Experts of a small language model: 128 experts in each of 12 layers.
Below are experts of layer 4 (counted from 0) of a mixture-of-experts language model. Rows are named up (a neuron's input weights, with its number), down (a neuron's output weights, with its number) and show model dimensions 48-95. Each number is 128 + 24 x the weight over its row's rms, rounded and kept within 0 to 255. Numbers have three digits each.
Before each expert's rows: a language model's description of what the expert responds to; "comes after" lists some tokens at least twice as common just before its tokens as in all text. This comes from a sample of Wikipedia text that the model never trained on. Tokens count by the router's weight.

# expert 18
Description: Word-initial prefixes
comes after: " the", " and", " of", " a", " to", "'s"
up0:106157118142087104119095126133141102137114083167131111147132097093119181146167115125153141096090104096157107128140099118135172131074144176153125
down0:100133123127135156109146135067118068104154111182122126172166115101133118111191119124185169122113133138129113161080163133169144151130142136136163

# expert 62
Description: Section heading nouns
comes after: "″W", " |", "″E", " ·", "0", "-"
up0:094130145085123165133136146163159127135126152130133114085116105143176139131117122155140095111121114121121117089058163143183114161153140133193115
down0:154138165135115160151143113093097120140145123139098121139170119158105148109159107125186133116152132133100109111147112120169108110130134142083136

# expert 49
Description: As and including
comes after: ",", " such", " known", " served", " well", " to"
up0:154140124130112130108109141136166152185118189129158149096154107107102103153116114088101111109097092157147129129121143096144154110131140119104150
down0:166161152110128116098089097106090139168145142107111105104122189133134119112103119151159093113147134120113126142147163120124105105086138173108121

# expert 55
Description: Month names
comes after: " on", " the", " in", "In", "On", " On"
up0:126120145132145152112165117157090122116124142129170062115106130126130130122095135122115102097095095138145125136118132131122116098118098167172100
down0:127151109139139115130099175156107108128118160143142092138149131144099141145138086135141143099114123171161098113063116149150163135138131141117137

# expert 17
Description: Dashes in ranges
comes after: "6", "3", "2", "1", "7", "4"
up0:124121146087122095079129140097142143148157087129122115089154160125135108109162182122082115130167131136149148162137137152151119126132096137144084
down0:086130132106124085114121108100145078175138112130138085162158115128117115113110129155138113131152088118144151109086128137119098120117150074117141

# expert 30
Description: Capitalized name starts
comes after: " |", ":", ";", " et", " de", " U"
up19:106153125128128121127137146131120143150105137108145147117156188176144076134164116119136105119102177139134146119164170129144122132123142109125099
down19:147139151134051087134182115148107129164110146119097180101165124143122090097078117170123094161146094179170127116136102116130122140129149134166177

# expert 59
Description: Common noun and prefix starts
comes after: " the", " a", " and", " of", " to", " b"
up0:121108083131108120125098127107132084120166185097149150114122086168124129153106145138128140115132125130147110113141121145122129153149137113137117
down0:128145126086151126117139138145101147138118110111118108174136107105121094115116130103143117151113118144116128112121104119119175162154058124107103

# expert 31
Description: Place and life nouns
comes after: " the", " a", " was", " The", "The", " his"
up0:136165146148139098089133144110130136188152114148126135083120113141178094122110087168153050106163104168130133095093093158149127178076142135149138
down0:090097135125109113071123149164163114161143135142129090124132128141151107099117125158127150128139128140176118107138141135127169159111112101106143

# expert 19
Description: Determiners and possessives
comes after: ".", " of", ".\n\n", " in", " \"", "==\n"
up0:126120148140108143149117143161116110173094128120135136133183171168150132123114172150127117133118160125147113122147107122126121136104138108177101
down0:125117085072151144100119135168152181166112099106105152102161119131088108104137120102132149147145093126108129125100129114162136099146117139166146

# expert 56
Description: Demonstratives and word starts
comes after: " the", " a", " to", " and", ".", " of"
up19:116123175163106126154082161135101127162098122123155113135105092114071087111091126129125161138140103125120104125142110130090145151128130121098114
down19:129113073122088144124144149095167135158135123147116133089125116115159133147101115112175127135135101123118090106102135150160103129149118158155143

# expert 4
Description: Relative pronouns, subject pronouns
comes after: ",", ".", " that", " where", " Stadium", " footballer"
up0:130171101110147131124170158092126140082096151119090090159152099133125146155146126138125132121181168141142139103113154123105135121139133131152105
down0:148145123117162151099164113115140108109130128105133099105149109093113129129154147118115168127134129070131115126089139134110124137096132124125142

# expert 25
Description: Capitalized name openings
comes after: "-", ".", " the", ":", " of", " and"
up19:125057101143165127125120111100116149130093159185141127130200132138104092131160120116124089101133136135097102108108112119139095113134120147099091
down19:155168161111080172169140087147152132121151112118118119105095128167124125093102129156128131141141142133145130122170158153202127125115136134140160

# expert 14
Description: Infobox field pieces
comes after: " |", "|", ",", "-", " /", ":"
up6:163151118153175125117077145147148116106140116141109154119126120139126134089104127155127161160147145108122104135112147167104106161137145118116113
down6:119144078197114158117088121073181135105140118104097121104126120130148123153177131124132145104143121151122128156076125126141147135125088141175081

# expert 6
Description: Table row starts
comes after: " |\n", "\n", ")\n", "|---|---|---|---|---|---|\n", "–", "|---|---|---|---|---|---|---|---|\n"
up0:121179107077151160104144137090135132089131155104135117121116117150115136130157110128117127132133115125133135127148111144093130133128125141090083
down0:128171146130128108151109113139129112133144131105126128141093149156113154155135100136136168092143127122119106096144104120155139143152122138178116

# expert 27
Description: Institution name words
comes after: " the", " United", " of", " in", " New", " South"
up0:069120177111108119136114155096142165151111135120137112167131090136107107116152130127115157111115068140138076131116129131159106140127096102131125
down0:105052173106126132111130106124094128118114102133149110124111139147187143134105116128131119110145087143132125145097098149153122132140107128058145

# expert 63
Description: Verbs and particles
comes after: " the", " to", " a", " and", " who", " was"
up19:152113095105133099142159157138132123150101129129090110167114132118138111094133113168132125167130156121132117174123191122083163127158112110105085
down19:132111102128128117073148153106121147088174128084120119125131111073096117142118124124124156131172092139113170109132120135115116128168161174136138

# expert 38
Description: Color and name words
comes after: " |", " the", " Green", " a", ";", "|"
up0:136067139166137124100156155119151119174147144143116108084132143144138142100154120145149166169163090149133137104130150153078121094109100121137147
down0:103154107127147123119115097140148154122114116119126131071092118116132108141121114124127150090163121129146145165086098122142092125112146175153143

# expert 11
Description: Capital letter starts
comes after: " (", " the", " \"", " of", ".\n\n", " E"
up6:200146103138158105152149046122132124123122128091124109129176086145135117168175120173108126090140170120114103146108138156164129132112155137112100
down6:130131127131111086134120096133095133127109179104127115077145116098160126151145137121161111063124151146131178142097145090125137128133156114159087

# expert 46
Description: Final digits of numbers
comes after: "201", "200", "199", "202", " ", "198"
up6:140141131165139127121134087134142093088110163125111106143130095116149137110155124148125131105131129109115082107180148157084133137094141098101125
down6:115112136188082127161099154178119143124153115083107140144101172136133117142145106084123127121116162162144181137130145053136148109119141150114127

# expert 22
Description: Table cell spaces
comes after: " |", ";", "°N", "″N", " re", " —;"
up6:134164130159115115099117124138155108115145149129131161136098131128163157162167082172096174116104122175096114132102144139175105128091175131103100
down6:142115162154116126107147147146139130120138087136126124099114149110144134136109173194128132132130142107101192131154154101136160165182141105088111

# expert 2
Description: Topic head nouns
comes after: " the", " a", " his", " The", "'s", " and"
up0:137106099101112126137141124132126127130107154119109111100109151160133107112115147161105143109131128081099189121157144127145090143127113154145099
down0:130109108120152165124129114117157126186115159141157119081152148094172118133125190119121183166125115123127121138082134171149123125099109079187116

# expert 48
Description: Column labels and coordinates
comes after: " |", ";", " (", " ·", " S", " M"
up0:094112151103147108127150107102140115179118163134106127117101118127107108116100084147136076081114104118091135141109148162134093124135132145164081
down0:133131133118113136139152101086148202114094175148137118148106139133121094102108073123133072151117096115163100152095150141102094119128163171091118

# expert 52
Description: Name-initial syllables
comes after: " |", "-", ":", " Y", " J", " K"
up19:145107138151159131117139112127110152115131147149097134162164123089113134135139104151155105103132163136106105136163144105119125135157150092123115
down19:125146122123132125161143171141145140149068130126109119084118091156103115090130124140133130095130133142104157090109072143101140130140094165101104

# expert 36
Description: Mid-row table separators
comes after: "0", "1", "2", "3", " —", ")"
up0:132142104095138151137086193101165105127167149115159126114097131131122130143115154128125127149160076134091104105128138158112106135099132135140135
down0:135127123080126136126126163114113129094119080162146090146121112102193119112132121152145135127148157125121164130109138124132124145126130116109118

# expert 24
Description: Table and infobox values
comes after: " ", "|", " |", " (", "–", ".S"
up6:125129098164144095117104138149093112134105109129112112136152127131132186154146102145119133087154118084154082135166130110094124149088109088105131
down6:122112094090144120178094137118117158137127108134130155090141069090131128107186166167122129108122168133107158141149178141075123146119158152126109

# expert 35
Description: Table header separators
comes after: " ", " Year", " Votes", " Candidate", " Team", " Title"
up0:168072145141172093112117146124106166151079161118137121114102134126133151093121138131130125127105116107110160037140130101135107147049164119100139
down0:111103111146127092138106155153151137156087091105134097121129118145125089120137132180117104126140117125178109092134125175125127104109138098101124

# expert 45
Description: Sentence-start words, table headers
comes after: ".", "|", " |", " by", ").", "\"."
up0:120143149141117145125157165122140103155136104129157095144149103098130095110125119119148086134105122116147156108097105082148154120076122141125140
down0:107108162117130129068117141177163132099083140154142136153120143108166095136163083141152150145154136127137147095104141108091091129146136158128124